Weights of a small mixture-of-experts language model, trained from scratch on English Wikipedia.
Training: a variant of Adam for the experts, 281M tokens, 4285 steps.
Below are experts of layer 10 (counted from 0) of a mixture-of-experts language model. Rows are named router (the router's row for the expert), down (a neuron's output weights, with its number) and show model dimensions 0-191. Each number is 128 + 24 x the weight over its row's rms, rounded and kept within 0 to 255.
Before each expert's rows: "comes before" lists some tokens at least twice as common just after its tokens as in all text. This comes from a sample of Wikipedia text that the model never trained on. Tokens count by the router's weight.

# expert 4
comes before: " of", " was", ",", ".", " is", " in"
router [122 139 144 159 112 147 129 185 129 116 143 107 111 143  90 115 177 133 111 136 154 110  82 122 128 142 101 158 113 119 153 126 115 114 105 134 117 120 145 131 112 164 127 106 141 149 104 127 168 128 166 122 110 129 166 113  99 176 137 157 103 139 131 139 100 137 170 174 161 142 163 173 132  82 146 154 102 116 129 115 104 124 117 140  93 107 135 118 143 119 151 119 170 111 120 124 125 145  92 149 155 138 162 105 127 135 148  94 149 127 106  56 111 150 145 126 102 116 136 127 192 116 150 108 134 114 136 131 111 162 168 122 166 171 140 162 165 123 110  82 167 117 114 177  93 101 149 134 140 130  94 155 123 151 139 153 118 129 137  73 107 160 136 130 110 139 118 143 146 127  91 161 160 138 120 170 108 143 105  94 102 101 150 158 139 141  97 120 132  97 119 111]
down0 [115 128 134 135 152 191 126 108  91 141 123  96 150 109 146 142 133 125 120 101 133 135 128 142 127 165  94 115 172 142 143 130  94 122 120 138 150 133 130 127 135 173 114 141 163  99 152 149 131 171  94 156 122 109 154 132 168  88 140 142 165 136 170  72 135 179 113 140 127  92 122  76 115 148 135 139 128 134 111  94 129 121 121 143  99 120 128 140 122 125 126 141 171 107 120 101 145 112 113  93 148 150  78 151 122 173 116 174 157 102 167  73 113 147 109 149 176 139 102 101 153 144 148 152 138 104 142 169 137 149  94 136 150 147 131 122 117 107 198 129 136 122 167 105  72 131 122 107 116 135 147 115 107 115 161 154 142 121 143 127 160 110 139 165 133 153 118 109 130 132 121 183 129 123 118 142 155 136 120 156 124 166 158 151 115 168 135 139 134 105 154  98]

# expert 38
comes before: " ", "1", "2", ":", " mi", " –"
router [161 100 112 117 151 181  90 139 142 133  91 169 148 155 109 107 144 110 108 130 170 167 117 104 111 111 126 170 128 157 144 131 117 150  88 113 127 115  95 150 106 161 117  94 107 137 133 143 170 146 172 138 165 137 148 128  64 137  99 125 153  97 128 136 156 131 162 155 128  93 132 189  77 101 149 129 128 117 145 154 145 123  97 110 150 139 135 110 143  94 138  91 169 123 138 162  99 111  83 126 136 131 171 117 127  95 106 115 172 151  92  79 122 114 140 125 134  97  91 166 147 139 159 126 149 132 104 102 143 176 117 136 140 165 149 177 124 163 104 130 124 148 116 119 130 159 119  86 145 142 106 124 128 162 139 129 143 145 171 121 153 135  94 137 139  96 150 130 152 124 123 135 142 138 119 159 114  98  97 117 125 112 151 128 153 113 102 121 107 133 110 138]
down0 [135  81  99 142 112  97 102 179 163 125 155 147 150 118 100 143 137 139  91 106 184 150 159 173 103 113 165 119 134 108 122  92 148 102 104 116 133 112 126 149 156 173 149 148 126 141  92 124  92 118 139 132 123 134 140  82 107 124 125 108 120  94 104 128 107 179 125  87 103  83 168 159 162  84 164 116 155 134 137 167 142 150 126  99 114 147 157 137 141 136 149 116 117 123 115 146  98 125 153 101  89 163 180 152 146 121 136 132 140 145 131  98 145 150 131 163 123 143 108 155 128  91 140  77 115 128 118  97 124 116 125 154 127 133 134 139 163 116 103 144 147 103 137 105 101 118 139 157 125 131 155 114 128 151 167 111 147 109 130  93 116 121 105 173 129 158  93 180 121 112 141  93  90 129 147 125  99 132 104  95 105  97 175 161 136 105 147 125 119 140 139 115]

# expert 3
comes before: "1", "2", "-", "==", "===", "The"
router [144 126 100  85 115 178 136 133 162 140  93 151 117 167  91 107 179 140 135 145 138 125 133 135 105 110 124 156  92 144 109 131 128 124 126 125 129 130 135 159 102 118 131 103  97 153 133 117 148 132 150  85 178 135 113 114  64 156 128 149 162 123 146 144 116 116 176 131 165 111 102 124 103  96 123 112  93 117 145 141 133 120  78 149 119 118 160 136 173 118 128 124 165 140 135 142 107 130  91 117 143 121 162 117 109 107 103 107 133 141 119 115  89 111 135 131 123 116 102 127 148 129 131 138 131 128 119 126  72 157 167 134 152 121 156 140 144 154 101 152 124 151  97 131 146 134 128 139 100 126 108 135 173 103 146 138 116 155 202 108 142 153 121 174 149 149 118 132 145 135 122 117 124 212 147 158  87 148  95 106 116  99 130 197 119 168 108 146 132  94 131 111]
down0 [128  85 149  97 123  88 158 108 143  84 122  90 119 129 111 140 105 123 112 137  94 128 168 126 139 132 131  81 125 107 149 121 139 162 103 113 152 128 145 105 156 108 120 147 155 118 139 151 149 125 139 151  99 107 111 119  86 104 117 104 178 130 120  93 175 104 117 157 120 127 118 127 103 124 106 132 128 145 161 117 132 138 156 130 125 115 145 153  96 136 127 151 213 116 114 157 122 151 135 101 140 106 136 121  82 157 130 151 112 143 127 156 121 106 134 172 132 124 115 121 122 151 121 106 141 102 133 145 128  91  89  91 134 118 127 176 115 133 133 125 117  86 155 109 104 110 102 114 133 123 100  76 142 160  69 159 105 131 131 101 119 126 178 191 146 142 120 123 102 128 128  94 136 141 173 130 185 173 132 116 110 120 166 174 155 126 109 139 119 111 120  80]

# expert 8
comes before: ",", " and", ".", " of", " in", " were"
router [142 123 125 106 126 141 142 172 131 124 150 138 167 144  79 106 164 125 151 161 161 156 115 154 128 147  71 126  99 126 139 150 148 150 111 124 138  97 127 150  98 133 119  96 143 129 113 146 142 126 155 128 168 133 129 163 113 142 136 126 134 119 149 139  91 123 148 156 154 120 150 145 120 109 135 116  84 136 162 121 144 127  73 145 115  98 170 145 125 121 149 115 111  73 127 108 130 107  89 164 110 113 132 131  99 117 162  90 152 156 146  93  82 133 111 145 129 148 139 158 169 126 159 138 141 100 123 109 122 151 203 107 124 149 161 112 147 115 105 111 156 144 127 161  92 112 175 100 123 149 103 158 127 147 176 154 152 134 154 114 116 146 115 144 116 134 173 119 115 111 119 138  97 163 116 143  63 121  79 117 105  89 130 150 148 142  78 113 110 140 145 105]
down0 [ 96  91 120 101 118 146 105 143 108 115 146 117 121 145 106 134 125 129 135 152 166 156 150 105 126 151 143 124 157  97 126 110 101  96 131 165 121  76 122 127 145 126 125  96 162 145 150 131  97 143 133 111 113 167 146 135 114 115 135 106 120 170 172 191 152 164 153 129 158 114 151 153  90 129 108 154  92 128 116 126 139 155 144 178  82  98 115 164 118  97 118 127  89 116 106 150 124 116  79 134 151 105 139 121 136 117 116 155 130 167 153 149 101 161  99 166 101 114 149 164 138 140  90 105 169 178 163 142 116 146 113 136 160 129 122 170 154 115 157 105 118 111 123 133 140 158 135 108  94 189 121 127 104 112 145 138 141 134 126 134 134 148 105 127  83 116 119 125 175 108 126 122 133 131 140 144 138  91 160 144  92 143  91  80 153  96 133  80 156 123 125 143]